From a checkpoint of a small mixture-of-experts model trained on Wikipedia: 384 squared ReLU neurons an expert.
Below are experts of layer 8 (counted from 0) of a mixture-of-experts language model. Rows are named router (the router's row for the expert), up (a neuron's input weights, with its number) and show model dimensions 0-127. Each number is 50 + 10 x the weight over its row's rms, rounded and kept within 0 to 99.
After each expert's rows: a language model's description of what the expert responds to. This comes from a sample of Wikipedia text that the model never trained on.

# expert 17
router:44 64 63 39 50 37 50 40 58 40 64 64 41 55 36 57 54 61 41 45 55 52 52 43 24 45 61 45 53 55 53 67 40 59 56 39 39 65 41 54 47 47 38 47 37 48 45 46 49 34 41 42 52 50 49 51 70 51 54 45 62 51 50 60 56 39 62 50 35 50 49 56 42 69 34 38 50 57 62 64 57 51 39 61 43 46 33 22 50 43 28 47 34 58 47 49 57 36 57 54 32 48 56 35 49 44 35 35 69 53 38 36 60 59 55 38 58 39 61 46 59 55 40 35 57 51 55 49
up0:52 54 46 47 54 64 52 48 55 47 32 59 41 57 41 72 46 52 49 46 33 53 36 43 47 35 43 38 59 56 40 44 49 43 53 57 65 45 60 46 69 35 45 62 53 50 58 80 61 37 76 35 45 57 60 56 52 44 42 62 29 49 42 59 42 54 49 23 48 54 45 51 70 55 44 47 39 55 48 59 50 50 58 46 40 37 41 47 67 52 63 68 47 62 55 42 51 60 55 40 45 61 69 51 51 32 42 41 60 53 48 62 52 57 56 47 51 44 52 40 54 71 48 45 46 37 43 61
What it handles: Table cell values. Numbers, scores and short codes inside table cells, especially sports and election tables, such as W 9–0, N/A, MF, GK, Votes.

# expert 6
router:50 46 56 65 40 43 38 35 48 73 54 36 44 49 41 36 44 57 50 51 57 41 33 54 51 60 48 36 26 41 47 40 52 59 48 61 34 66 56 54 45 57 57 48 26 49 34 67 41 59 49 42 48 49 37 41 48 58 58 50 71 63 33 63 37 60 57 46 51 39 39 46 58 37 39 43 56 59 47 45 60 40 46 39 53 58 39 60 31 32 57 55 49 50 50 39 53 41 58 61 55 74 53 40 40 65 40 40 51 64 49 44 44 58 52 50 50 66 43 63 47 52 40 49 57 33 54 63
up0:48 41 55 45 44 64 58 51 35 47 52 48 59 44 62 30 25 45 44 52 54 51 40 61 55 59 55 53 38 30 60 43 69 55 56 47 59 81 52 50 48 57 41 58 58 49 53 76 44 58 41 54 57 63 27 59 63 46 45 41 51 51 34 37 41 56 36 53 55 54 58 30 36 49 47 48 48 53 40 64 42 47 47 40 51 56 43 48 31 36 62 60 64 60 42 57 49 55 51 21 44 66 50 48 50 41 47 64 62 56 50 46 57 41 53 31 51 48 48 39 44 59 48 59 42 45 40 50
What it handles: Predicate verbs after subjects. Main verbs and auxiliaries right after a subject in biographical narrative, such as was, took, moved, stepped in, served.

# expert 9
router:57 48 66 39 47 36 37 41 52 52 39 65 48 55 44 44 53 40 37 60 43 58 39 55 54 54 53 59 45 50 50 44 45 46 65 35 54 50 45 50 60 41 38 44 34 50 38 66 29 51 33 41 63 57 47 47 45 32 62 34 58 37 53 42 58 34 50 48 50 44 55 46 39 51 63 39 58 62 61 45 67 53 44 47 63 42 58 36 43 68 50 36 60 44 43 28 48 39 34 53 45 51 62 55 46 57 50 41 63 34 49 39 67 32 62 40 49 53 70 38 70 48 42 42 31 39 55 61
up0:40 53 58 47 48 61 55 57 42 52 59 70 55 42 52 38 56 61 51 65 43 51 54 52 63 49 80 41 51 67 54 45 53 54 42 61 81 49 60 52 52 60 57 49 66 31 47 54 53 64 42 48 44 43 51 28 60 62 58 51 34 42 48 46 64 49 57 52 61 47 44 42 57 57 51 48 58 54 55 46 59 52 57 43 51 61 44 27 57 56 57 54 53 37 55 15 65 55 46 50 58 43 44 52 40 57 33 39 44 48 68 62 45 32 33 54 36 58 47 36 55 59 58 56 43 35 50 46
What it handles: South and East Asian name pieces. Word pieces inside Indian, Arabic, Chinese and Japanese names, often in election or cast tables, such as Singh, Kumar, Chen, -iya.

# expert 3
router:44 63 38 43 58 36 62 40 61 46 53 37 41 50 33 64 40 57 55 31 49 54 55 37 45 39 64 67 48 34 59 54 54 56 45 40 47 59 41 65 46 66 53 45 38 68 51 48 65 52 29 46 47 74 38 60 65 47 63 54 57 44 46 53 66 61 68 60 52 46 50 64 51 46 46 49 58 46 53 56 48 40 41 54 56 62 51 46 40 33 30 45 40 55 55 56 53 67 47 60 52 54 58 42 46 49 51 48 50 28 35 63 52 54 63 46 56 47 71 64 72 52 42 39 38 49 38 43
up0:60 45 59 53 38 65 56 44 21 57 46 46 53 56 24 59 56 47 61 41 47 63 47 50 45 54 65 46 47 52 59 43 41 23 62 50 57 43 51 49 50 77 42 70 52 61 55 39 43 40 69 40 45 28 41 59 59 59 44 48 54 43 55 48 45 51 47 47 42 48 56 63 55 49 35 65 70 54 57 55 31 47 53 63 53 47 59 34 43 53 57 37 31 46 52 51 40 56 61 59 59 51 42 44 39 42 39 54 56 31 56 48 37 58 64 43 64 66 54 48 46 43 49 54 44 58 55 33
What it handles: Sentence-ending punctuation. Sentence-final periods before a new sentence or paragraph, plus closing heading equals signs, table pipes and closing brackets.

# expert 12
router:59 47 47 31 46 57 39 21 51 59 49 50 47 39 50 50 43 61 61 44 33 58 49 51 38 50 50 64 41 36 49 41 46 71 62 41 39 68 64 45 43 41 49 46 42 53 60 51 54 41 42 34 34 50 32 43 43 38 63 42 48 49 61 48 50 57 46 71 58 66 31 43 62 50 36 35 45 55 47 49 61 45 48 56 48 59 27 61 58 67 38 47 48 38 59 33 63 47 46 54 57 57 54 42 50 54 50 50 48 36 59 54 35 47 38 59 48 43 78 54 53 46 64 60 49 47 47 33
up0:43 46 59 49 61 85 54 36 62 38 36 44 49 57 60 46 54 46 55 62 42 52 32 58 49 47 42 48 39 35 47 63 53 69 56 59 52 54 51 65 54 44 50 61 44 55 60 51 43 64 59 56 63 56 55 34 53 55 49 48 42 57 46 40 30 63 43 49 56 68 45 29 56 45 55 25 31 59 51 47 57 60 44 39 44 59 36 47 70 58 36 66 43 45 49 44 48 61 55 47 65 56 49 69 40 53 54 48 41 62 60 51 44 40 49 51 65 38 63 49 42 55 46 45 64 69 41 57
What it handles: Mid-word fragments of Latinate words. Middle syllables of long Latinate words after their opening piece, such as hesi-ta-tion, deteri-ora-ted, discrim-ina-ting, plus has, had, does.

# expert 22
router:47 31 46 62 51 43 52 49 55 36 24 63 46 65 68 54 43 65 49 57 55 43 30 40 64 53 38 43 63 58 47 58 64 57 46 56 74 35 60 43 69 48 53 48 48 44 46 38 43 42 54 53 68 46 63 45 56 55 37 53 56 39 52 50 56 36 45 39 66 48 58 48 59 34 41 53 61 52 34 44 47 67 55 29 42 58 51 35 42 50 49 53 56 46 40 67 42 65 47 55 57 56 43 42 65 46 39 40 64 36 71 48 45 46 35 44 50 59 49 42 51 50 27 48 46 49 49 63
up0:44 53 47 53 64 46 59 37 65 57 51 52 47 51 52 52 46 59 46 45 56 46 48 42 39 51 48 52 34 43 44 42 57 57 57 49 53 56 56 48 65 46 58 47 40 44 54 45 41 24 67 33 67 49 31 55 30 44 52 39 44 75 63 50 56 63 40 48 51 42 46 42 64 40 36 18 49 43 53 63 51 62 60 64 34 44 54 65 65 53 43 48 50 43 49 66 59 53 37 67 57 54 70 49 40 61 43 43 55 44 39 59 58 62 38 23 47 66 45 44 44 52 48 40 63 51 49 43
What it handles: Word-initial letter pieces. Opening consonant pieces of words split into tokens, such as l, ch, sl, cr, br, often in rare names, species or foreign terms.

# expert 16
router:42 60 73 37 53 67 63 60 67 40 49 49 44 44 63 52 61 53 58 48 43 47 37 43 38 43 50 39 45 55 60 36 66 48 59 33 49 48 49 45 80 43 40 56 46 55 64 42 42 55 51 28 52 59 47 43 68 45 65 41 59 44 38 62 45 54 56 47 30 60 42 66 44 49 51 38 48 33 49 59 51 39 39 41 55 47 42 66 59 58 34 41 50 33 47 59 36 59 51 49 51 46 41 57 65 51 47 49 76 50 65 45 36 37 51 64 55 47 56 45 49 42 38 44 50 52 42 64
up0:60 54 60 60 41 48 56 47 51 40 36 56 45 50 50 36 61 59 42 50 49 70 53 44 54 47 48 54 34 64 50 43 64 45 46 58 56 65 52 42 55 62 46 58 58 44 36 46 49 50 45 60 39 33 61 37 35 40 55 72 65 55 49 68 54 50 52 45 49 49 28 33 45 37 69 44 51 41 58 57 50 54 47 42 44 45 40 24 59 62 54 55 56 22 60 51 51 57 33 59 52 59 45 41 39 51 46 46 71 49 53 33 61 37 56 38 52 59 73 54 59 73 43 45 55 56 48 50
What it handles: Determiners before nouns. Articles and determiners beginning a noun phrase, mostly a and the, plus very, any, another, every, often in quoted reviews.

# expert 19
router:36 37 46 48 67 31 58 45 36 66 54 46 27 58 61 48 56 62 52 37 43 63 50 47 51 67 54 56 58 44 41 40 65 54 69 32 49 42 38 60 50 50 29 42 38 61 60 55 42 51 39 36 65 52 56 44 48 66 47 65 43 54 37 42 49 64 44 61 32 47 30 55 51 48 54 39 45 54 39 50 60 49 45 50 47 43 34 67 45 41 53 30 45 35 39 60 47 40 58 43 51 37 46 48 41 56 37 32 69 38 51 63 56 39 57 57 57 46 58 37 52 53 41 46 60 53 57 45
up0:43 53 52 34 52 50 64 47 46 55 47 51 54 70 50 46 53 69 55 54 57 51 41 66 36 44 57 42 47 48 48 44 68 43 57 38 78 27 39 60 37 44 36 53 56 63 37 57 59 46 42 54 53 51 48 48 39 57 38 44 46 45 47 55 34 61 54 54 42 52 42 43 61 41 33 58 46 45 61 38 54 49 51 74 27 45 51 60 60 41 45 62 29 61 42 39 47 35 54 64 47 59 29 60 60 47 52 47 60 62 62 47 42 69 58 44 36 65 41 50 56 63 57 38 49 52 49 33
What it handles: Numbers and digits. Numerals and number words in measurements, statistics and tables, such as four, six, 300, and digit pieces of 1,125 km.

# expert 29
router:46 37 65 37 54 38 48 34 47 43 44 70 37 37 38 50 44 62 47 42 40 45 48 36 39 54 65 33 57 47 50 45 66 59 44 57 41 57 52 62 53 76 47 41 41 47 42 61 27 44 56 42 65 74 40 41 58 29 48 59 55 54 44 63 30 35 65 61 59 48 59 65 46 35 51 37 45 52 56 56 47 57 43 42 47 56 39 59 41 36 45 44 30 56 53 52 55 62 44 50 47 52 58 40 52 46 43 43 46 61 50 59 51 40 56 39 52 36 74 39 40 43 46 40 52 45 48 56
up0:49 61 46 45 61 48 41 42 59 52 43 33 30 54 55 60 63 63 61 63 66 60 33 63 44 50 57 43 57 49 32 38 54 60 38 54 54 50 57 53 55 57 47 37 48 49 54 34 38 40 56 50 41 70 50 55 53 57 68 43 60 60 54 48 50 42 48 45 55 40 51 60 49 58 51 39 43 39 41 72 46 44 51 59 67 64 52 47 39 34 29 65 30 47 41 53 59 35 64 45 45 42 51 66 51 43 50 47 61 47 49 43 42 44 57 67 55 39 52 36 56 43 79 42 34 61 36 63
What it handles: Common nouns ending phrases. Nouns and final noun pieces after an article or possessive, such as programs, venue, workshop, season, team, advertisements.

# expert 21
router:52 46 55 56 41 57 41 56 60 61 36 62 47 49 56 26 38 57 43 59 54 43 45 67 51 55 44 57 57 47 41 56 63 48 50 44 62 63 55 45 54 44 44 40 37 50 29 52 43 43 31 52 55 52 34 33 52 42 44 58 65 42 52 38 59 50 60 46 52 47 63 55 41 62 57 39 66 57 37 49 50 53 49 50 51 38 72 24 51 44 43 42 71 37 72 46 42 46 37 61 49 44 60 57 45 45 45 53 52 53 38 33 46 36 59 52 68 40 55 35 72 52 41 69 34 44 57 37
up0:41 49 41 58 48 64 54 53 52 61 47 47 49 41 50 44 69 68 50 45 56 56 34 51 57 56 57 43 79 48 49 45 66 66 31 45 53 56 58 42 45 59 46 45 45 46 33 55 60 70 53 46 61 36 62 47 43 59 63 63 41 47 43 40 49 42 65 45 54 43 40 38 51 51 49 40 70 44 70 56 44 59 54 48 40 36 74 45 61 44 32 47 56 53 53 49 44 31 37 36 44 50 62 57 41 40 71 38 62 51 38 25 57 52 39 46 47 39 39 53 37 47 49 64 48 54 50 46
What it handles: First-name openings. Opening pieces of given names, often European, in squad lists, tennis draws and name lists, such as Marc, Pet-ar, Iv-o, Dan.

# expert 31
router:31 55 59 46 63 46 49 60 71 55 59 53 46 41 33 59 53 63 55 34 64 71 51 28 41 65 62 45 58 36 54 44 49 56 64 46 59 45 31 57 55 54 61 50 48 43 43 55 37 39 37 63 36 53 26 61 49 37 55 50 35 55 37 44 58 42 40 61 37 55 48 45 56 65 37 56 51 45 47 49 45 43 45 60 50 62 50 44 56 48 35 52 45 56 30 51 61 41 42 32 48 50 56 44 40 38 41 43 52 53 40 43 57 30 73 34 58 67 43 40 51 63 58 50 59 52 46 53
up0:53 37 65 55 55 39 63 46 42 41 59 58 36 61 43 47 57 49 61 43 60 47 49 42 53 72 51 29 56 56 52 45 34 51 48 33 37 48 43 60 56 63 58 37 73 53 45 46 55 27 60 57 43 58 37 50 64 41 60 62 54 52 52 49 52 50 43 36 61 53 57 54 55 57 61 65 50 60 57 43 54 34 56 60 71 67 54 55 57 43 56 53 47 32 35 49 40 50 39 73 43 44 39 47 61 47 35 48 50 54 35 51 42 51 45 66 59 62 33 46 44 67 62 42 53 32 54 32
What it handles: Award and stats headers. Separators and heading words in award, career and sports statistics tables, such as Best, Film, Awards, Career, and pipes between column names.

# expert 4
router:35 48 59 47 35 60 54 60 68 50 48 32 53 67 48 53 40 51 33 35 39 69 49 51 34 43 72 52 60 44 40 38 60 58 39 62 53 47 36 56 52 57 57 58 36 56 62 41 47 35 37 66 45 51 36 57 44 58 64 42 47 43 23 36 48 53 53 49 39 41 45 59 51 41 57 32 36 37 58 52 55 44 43 34 63 56 51 64 66 44 60 53 53 59 46 30 51 51 51 54 62 52 43 50 53 41 26 56 57 55 47 52 63 45 36 44 59 58 41 49 49 56 60 35 62 37 48 49
up0:60 53 50 50 47 49 64 54 42 47 53 36 48 56 51 57 47 52 61 64 58 45 22 68 40 31 39 49 59 46 43 51 49 53 49 80 60 35 35 47 43 44 44 35 33 46 49 43 47 55 38 43 65 55 47 76 43 41 66 60 32 48 43 44 45 29 39 52 66 52 49 40 50 36 56 31 42 43 55 73 48 41 53 53 57 60 54 42 51 41 47 46 48 60 47 48 49 51 42 36 38 58 58 56 50 49 39 60 57 62 40 39 51 43 45 62 41 47 55 26 40 48 61 65 60 55 52 41
What it handles: Articles after prepositions. Mostly "the" right after prepositions such as at, of, in, and sentence-opening During, Following, Despite, At, in narrative prose.

# expert 28
router:44 65 73 17 35 55 54 46 28 38 84 54 56 42 40 56 44 44 49 46 35 49 51 53 29 60 61 69 36 50 39 46 53 48 39 30 52 49 36 55 49 51 41 37 42 51 35 62 51 62 42 35 53 57 41 51 58 47 59 54 51 52 52 50 63 64 49 52 40 48 28 57 42 57 60 61 49 50 62 50 55 51 30 38 52 39 57 34 47 54 51 45 48 45 44 37 52 51 48 42 58 54 57 55 40 45 38 45 41 34 45 61 53 44 63 42 33 45 52 41 51 40 43 47 43 53 47 42
up0:41 58 60 43 51 48 36 55 33 41 62 63 66 53 46 47 42 48 45 47 63 55 31 61 48 55 61 35 38 32 40 42 60 64 61 36 41 52 15 56 47 56 65 39 65 51 43 58 53 42 40 54 55 47 50 45 68 53 49 55 51 57 56 50 50 49 44 44 65 54 71 42 43 47 35 59 52 55 52 35 56 49 49 34 44 56 53 59 71 41 50 44 32 52 30 37 48 31 45 38 47 58 44 42 58 51 51 67 46 60 47 74 51 47 40 60 53 50 67 53 53 33 55 50 54 45 46 58
What it handles: Mid-name word pieces. Middle or final fragments of personal names and rare words, such as Lav in Laver, -ca in Seneca, -k in Franciszek.

# expert 30
router:42 47 69 63 52 46 49 56 62 49 62 36 39 64 52 52 48 49 52 57 43 53 42 54 68 50 43 52 72 41 58 65 33 57 44 45 47 55 53 57 54 81 59 48 48 65 39 45 64 46 33 41 53 56 31 59 59 47 47 43 63 47 59 52 59 59 49 42 41 62 63 44 53 49 57 58 53 35 55 53 55 60 52 28 41 53 39 37 38 53 59 54 62 63 49 63 36 56 46 54 47 41 40 65 60 58 35 29 64 43 63 57 43 57 43 49 59 51 72 64 48 57 37 37 34 37 44 52
up0:30 42 71 66 48 45 57 62 52 38 64 33 46 24 61 54 44 45 48 52 53 46 62 50 49 61 59 53 41 41 64 60 51 55 45 53 69 62 47 61 50 56 50 56 64 52 52 31 58 46 48 45 65 52 46 52 48 47 42 47 55 46 43 41 69 54 40 57 47 60 55 40 43 45 54 45 50 29 22 42 52 56 69 44 60 58 35 48 54 57 59 31 32 54 54 45 48 51 47 50 44 45 39 39 33 50 65 69 48 43 38 64 44 57 43 58 58 35 61 64 41 53 41 57 26 52 45 60
What it handles: Opening brackets and paragraph breaks. Opening parentheses, quotation marks, dashes and double line breaks that begin a quote, aside, heading or paragraph, such as (NED).

# expert 11
router:46 64 46 43 56 62 47 53 48 38 62 44 37 60 36 58 49 48 46 48 35 67 45 66 33 53 58 56 57 55 35 36 63 52 30 47 48 58 57 49 63 52 54 65 46 56 26 57 55 43 38 49 72 50 30 60 54 30 44 47 67 54 40 37 56 70 49 37 33 51 37 58 45 61 56 57 49 59 45 51 58 48 45 43 46 47 45 55 45 50 59 46 39 28 52 36 63 68 59 64 65 48 47 49 38 65 59 38 61 52 58 60 59 45 57 50 44 67 36 60 65 50 57 50 63 46 45 48
up0:62 52 39 66 36 57 49 57 47 50 68 44 45 67 47 30 52 46 61 30 50 45 48 62 44 35 45 39 57 42 60 59 47 53 55 35 57 59 52 54 56 60 49 57 53 56 45 68 31 43 60 59 38 61 46 52 42 44 51 38 76 46 47 43 53 42 46 63 55 64 53 47 57 51 68 37 30 43 45 65 43 44 50 33 46 57 59 37 40 41 33 48 36 36 58 52 50 48 52 56 45 65 26 65 51 44 54 37 64 67 47 44 44 55 67 56 37 49 46 59 59 62 57 45 53 56 36 68
What it handles: Dates and date punctuation. Month names and the colons, dashes and commas inside birth and death dates, such as Date of birth: 12 March, 1906 – January.

# expert 10
router:43 48 59 48 55 62 35 56 71 48 52 55 48 52 46 48 38 67 35 35 40 58 36 38 50 41 49 50 65 63 43 49 57 52 59 50 39 45 63 69 50 60 35 44 28 50 53 54 33 42 47 44 56 52 50 46 41 41 53 38 53 58 42 38 61 65 49 53 41 47 42 59 55 46 52 45 47 48 51 39 52 53 41 56 65 46 53 39 44 35 41 49 68 41 44 60 61 60 34 51 38 55 34 54 53 46 33 31 73 33 40 42 67 38 67 47 53 72 56 58 69 34 56 43 46 45 39 62
up0:37 51 73 36 32 54 48 48 54 42 55 42 33 65 53 49 67 42 41 42 46 43 22 54 53 61 42 46 56 51 38 55 61 62 44 46 62 50 68 60 49 58 59 53 39 45 41 37 42 39 41 55 46 46 48 56 63 47 47 52 46 46 53 67 49 59 37 50 52 64 61 57 46 47 63 46 44 41 49 53 36 40 39 42 53 61 31 62 55 64 51 53 65 59 36 59 54 42 57 75 54 58 44 54 30 40 56 35 40 44 48 59 55 49 56 41 72 49 59 53 47 64 55 42 71 38 38 66
What it handles: Song and work titles. Words inside quoted or italic titles of songs, albums, films and books, such as You, Love, Dream, Big, and exclamation marks.

# expert 24
router:32 55 60 55 62 56 37 51 51 58 58 41 54 64 43 51 48 42 58 42 39 42 40 63 65 44 65 42 63 50 40 65 48 56 40 41 52 47 49 61 58 58 51 33 35 73 45 49 41 49 41 60 57 44 56 49 57 50 49 40 49 34 30 64 55 60 63 41 39 65 60 65 64 52 57 56 47 64 62 49 58 39 42 40 51 43 47 43 39 53 40 47 45 42 37 35 52 45 52 60 38 40 43 51 44 44 49 44 41 49 41 32 60 57 61 65 50 66 49 56 68 37 62 43 53 18 39 35
up0:58 41 48 43 35 66 70 67 50 32 48 57 55 50 41 55 74 52 52 55 31 58 62 58 55 69 53 49 53 53 34 54 50 46 70 57 46 59 54 46 69 48 53 46 48 58 41 45 65 53 50 60 50 57 58 70 47 42 50 62 48 47 52 46 50 52 52 51 59 62 44 45 49 40 50 33 47 51 34 20 63 58 50 26 37 46 45 41 49 52 47 61 55 59 54 54 49 68 50 53 47 57 43 65 44 42 34 42 46 30 60 24 42 44 30 54 58 48 45 52 45 57 65 66 42 49 43 43
What it handles: Prepositions before place names. Prepositions, commas and colons introducing places, opponents or institutions, such as against South Africa, near, in, of, birthplace colons.

# expert 8
router:58 50 51 34 50 40 48 37 33 43 56 72 41 61 47 36 41 61 49 38 44 46 43 42 46 39 59 43 49 31 55 73 57 54 52 49 49 47 42 50 51 67 68 50 51 57 31 66 45 41 35 40 57 70 62 52 63 38 61 62 56 47 45 46 35 61 64 64 61 52 31 68 54 54 49 46 67 52 54 51 41 55 44 52 46 56 40 38 70 36 52 66 56 54 48 43 46 42 51 47 32 53 59 38 52 52 46 53 46 56 58 61 68 37 60 53 54 51 65 55 35 29 42 37 44 52 42 39
up0:55 65 43 29 50 63 51 71 32 61 54 52 50 41 36 56 68 55 34 41 64 51 46 50 67 39 41 41 52 53 48 64 38 46 49 46 49 57 48 44 56 54 41 34 57 48 67 50 37 51 34 51 57 57 48 49 60 64 52 34 51 50 40 43 39 46 58 70 74 44 39 51 49 42 49 33 60 39 69 40 67 41 57 62 57 63 51 50 55 44 52 39 55 45 51 63 50 46 52 37 71 59 40 52 51 55 42 66 45 68 44 52 59 41 39 51 40 53 64 54 34 57 28 47 51 44 54 41
What it handles: Sentence subjects before verbs. Pronouns and subject nouns starting a clause just before its verb, such as they, he, which, who, the building, these ribs.

# expert 1
router:40 63 66 41 62 53 54 52 58 56 65 37 48 60 38 51 50 49 48 44 34 47 38 63 37 49 66 66 43 48 50 39 65 63 41 35 40 48 44 65 64 65 45 48 32 51 31 53 50 43 42 38 48 62 44 51 65 38 60 40 45 44 33 44 69 43 67 67 29 48 57 66 44 64 67 48 51 42 55 57 44 39 35 58 49 47 38 41 44 46 44 33 54 48 50 46 54 33 48 54 34 49 49 34 52 44 52 30 49 47 32 37 63 52 50 47 52 41 55 44 66 55 53 43 50 34 51 51
up0:44 57 56 49 26 48 50 46 49 53 52 44 53 49 46 52 28 56 48 46 42 40 46 68 68 43 41 67 44 55 42 57 55 37 59 51 45 41 34 34 59 45 64 51 31 50 47 69 47 49 67 48 68 61 49 59 33 50 38 64 45 58 46 33 52 39 33 58 46 45 41 65 55 61 59 42 54 39 59 55 65 40 55 60 56 45 50 33 42 57 52 47 53 52 58 42 43 58 33 62 61 58 48 48 58 55 39 36 72 53 39 64 41 48 43 47 50 25 64 39 34 60 43 61 52 65 45 60
What it handles: Table cell separators. Pipe separators in sports and results tables, especially before names and after country codes like GBR, USA; also commas, dashes, prepositions like under.

# expert 20
router:53 62 46 46 38 76 60 39 42 51 60 36 54 62 42 59 42 25 42 41 50 53 41 49 39 38 68 45 43 52 41 36 65 48 58 44 44 46 69 44 51 61 55 51 51 53 57 56 41 56 37 49 57 47 53 49 65 59 72 29 59 45 40 53 50 53 67 65 48 40 35 50 47 53 59 45 65 64 60 46 46 48 52 57 51 53 50 49 65 52 59 30 41 65 62 58 46 40 61 47 64 53 36 42 21 46 52 44 46 62 46 51 41 43 46 32 55 53 39 30 51 50 49 43 52 61 55 29
up0:48 44 33 44 64 51 62 24 39 61 79 50 52 43 52 60 50 50 36 54 37 49 53 41 47 44 68 38 42 43 50 47 56 54 59 49 41 65 53 31 49 44 51 56 37 48 71 64 42 45 57 50 59 60 60 43 33 50 59 59 45 48 52 61 49 58 37 51 54 55 49 46 36 50 53 60 30 65 63 42 35 43 64 54 53 50 45 53 66 38 37 47 48 49 57 57 46 36 43 60 58 58 50 43 49 64 57 32 35 41 52 40 36 52 49 58 41 41 53 29 62 74 66 46 46 60 43 38
What it handles: Statistics separators. Pipes, commas and connectors between figures in census text and numeric tables, such as 49.0% male and, pipes between percentages, °, ISBN.

# expert 2
router:44 57 59 64 43 49 54 39 63 45 54 38 39 62 56 51 46 50 50 39 32 56 63 50 45 56 68 57 55 52 27 45 54 48 59 38 45 45 62 63 81 53 54 47 22 52 35 54 47 56 42 40 55 57 46 39 64 53 47 36 46 34 28 52 53 55 66 52 43 57 56 67 71 63 58 51 51 53 55 57 58 41 41 39 67 47 36 41 61 52 40 42 69 45 55 58 37 50 32 52 29 56 36 54 53 57 46 41 60 44 47 48 49 51 56 59 49 53 40 52 54 34 48 48 59 38 34 44
up0:34 55 52 47 32 53 55 52 46 51 56 38 52 54 50 44 46 51 55 34 49 53 48 61 56 70 50 57 45 50 63 43 43 57 41 59 36 59 55 27 55 54 34 61 40 21 46 51 18 53 26 55 58 68 35 54 39 47 41 64 49 37 50 51 53 68 47 31 51 44 57 53 56 57 43 66 64 42 67 40 56 63 50 29 46 46 54 69 55 51 50 52 45 54 59 39 46 55 22 54 34 48 48 47 49 57 47 46 42 67 50 47 44 56 63 54 47 55 41 50 47 52 61 61 39 49 46 46
What it handles: List and relation connectors. Conjunctions, commas and prepositions joining items in lists or phrases, such as and in "Maroon and white", of, with, featuring, including.

# expert 23
router:37 44 73 32 46 56 33 42 59 47 58 67 36 55 46 44 40 51 46 49 45 51 55 47 45 48 69 45 40 40 33 46 54 58 60 46 56 58 45 59 59 61 38 45 29 69 43 62 34 54 36 36 68 65 48 40 48 38 55 54 40 54 45 60 56 51 48 54 37 52 53 61 45 59 45 39 53 56 61 44 60 52 42 38 59 48 42 38 45 47 47 43 54 37 41 31 46 46 38 49 52 54 63 49 33 42 32 45 56 27 53 60 61 34 56 67 49 44 69 40 51 37 34 41 40 35 44 58
up0:41 65 50 57 52 48 48 37 36 59 59 61 39 40 55 36 47 50 44 49 52 53 47 54 46 55 60 74 48 58 21 54 58 55 61 29 42 41 50 60 47 59 53 60 45 32 46 37 57 33 44 38 53 41 46 52 62 49 58 55 56 42 44 58 53 55 58 67 44 49 56 64 51 72 61 74 59 55 30 51 49 48 47 48 43 48 62 52 49 81 48 44 49 32 44 52 40 59 37 31 50 60 33 40 42 58 51 51 53 39 34 55 39 55 70 52 49 37 48 36 60 52 42 48 67 53 49 49
What it handles: Personal name pieces. First names and word pieces completing personal names, such as Steve, Catherine, the -an in Thiagarajan, the -zo in Enzo.

# expert 26
router:52 38 51 61 53 47 31 48 59 56 58 53 59 51 38 60 56 50 57 55 32 65 34 32 55 38 54 49 49 61 53 43 52 64 40 54 50 47 59 52 59 50 45 54 41 42 32 39 56 49 32 34 41 60 44 31 44 23 56 37 62 39 52 39 52 54 49 52 42 71 46 46 36 67 49 64 53 63 57 62 68 52 42 45 63 35 58 44 41 44 54 33 64 55 59 45 41 39 61 58 35 46 46 54 42 63 44 27 56 37 38 61 51 56 49 36 54 59 49 47 65 41 45 57 35 64 58 49
up0:44 56 40 52 65 51 49 60 47 39 51 49 61 48 59 50 60 48 45 30 32 51 65 42 47 53 54 65 46 56 59 56 48 55 48 50 52 42 45 46 28 55 56 50 52 60 55 55 58 51 48 58 57 47 48 51 76 72 46 46 45 73 53 45 42 53 34 54 58 61 37 53 60 48 49 48 52 45 55 56 41 58 39 71 43 41 62 62 60 44 48 42 52 56 58 64 65 71 42 42 28 66 40 60 41 38 48 26 62 48 53 42 58 69 49 30 50 64 30 44 57 50 59 50 39 30 35 49
What it handles: Non-Latin script bytes. Byte pieces of Chinese, Japanese, Cyrillic, Greek, Hebrew, Telugu and cuneite text, usually in parentheses after an English name.

# expert 13
router:51 56 43 44 65 52 59 41 64 41 46 52 24 45 59 60 43 38 37 63 45 59 37 39 51 49 50 52 57 51 62 53 51 43 31 70 59 54 35 58 55 54 44 40 56 42 52 42 33 37 34 34 36 41 35 51 51 49 53 39 50 50 56 40 49 52 46 62 53 48 45 53 48 68 61 44 57 38 50 40 48 37 48 67 49 56 44 59 64 60 61 51 52 24 61 64 54 39 50 44 29 70 54 55 29 47 42 59 46 67 43 50 65 38 53 46 50 51 65 68 64 42 42 38 63 54 51 58
up0:59 65 44 50 45 43 59 46 68 53 32 48 51 46 30 57 48 54 60 36 45 68 37 43 47 54 55 69 50 51 52 67 44 41 48 56 40 35 64 37 51 51 45 53 41 34 54 38 57 42 45 43 45 46 56 51 30 69 44 53 67 92 46 28 58 41 45 44 52 51 55 56 57 55 52 42 44 27 46 43 44 44 58 42 58 56 67 46 54 50 43 48 55 47 58 51 39 38 52 55 45 69 35 44 56 52 55 57 44 41 55 45 43 55 64 50 47 49 48 48 58 41 46 62 43 51 37 23
What it handles: Infobox field labels. Field names in infobox-style lists after a dash or newline, before a colon, such as Coordinates, Genus, Website, Starring, Label.

# expert 5
router:42 52 68 35 58 39 48 43 58 61 44 66 45 42 36 49 51 35 57 35 42 54 59 53 41 69 59 35 68 47 41 53 58 53 57 48 42 52 35 63 67 56 54 42 42 55 26 68 49 40 55 44 41 55 43 52 43 32 52 60 50 52 57 76 39 34 78 61 47 48 62 50 36 51 46 66 53 54 60 46 51 68 44 59 45 59 42 47 49 53 35 61 60 55 63 55 44 54 44 68 39 53 56 51 59 48 52 63 53 42 38 51 27 49 54 53 54 41 49 37 53 41 56 39 46 60 56 64
up0:37 35 47 58 31 53 40 44 30 49 49 65 31 43 58 27 60 53 52 58 41 57 46 60 40 55 45 63 52 44 68 47 58 58 53 52 45 51 46 46 60 43 59 35 46 45 44 48 51 61 46 50 55 39 44 53 62 54 64 56 48 38 62 56 45 41 57 40 39 53 62 66 45 70 64 73 50 51 54 50 60 51 47 47 30 51 60 59 61 64 48 55 53 57 42 71 52 40 50 66 40 48 55 49 45 49 38 51 46 55 35 53 62 41 59 72 30 62 53 37 43 61 69 58 73 44 50 37
What it handles: Occupation nouns in bios. Occupation words or their final pieces after a nationality in biographical lists, such as footballer, politician, comedian, guitar, actor.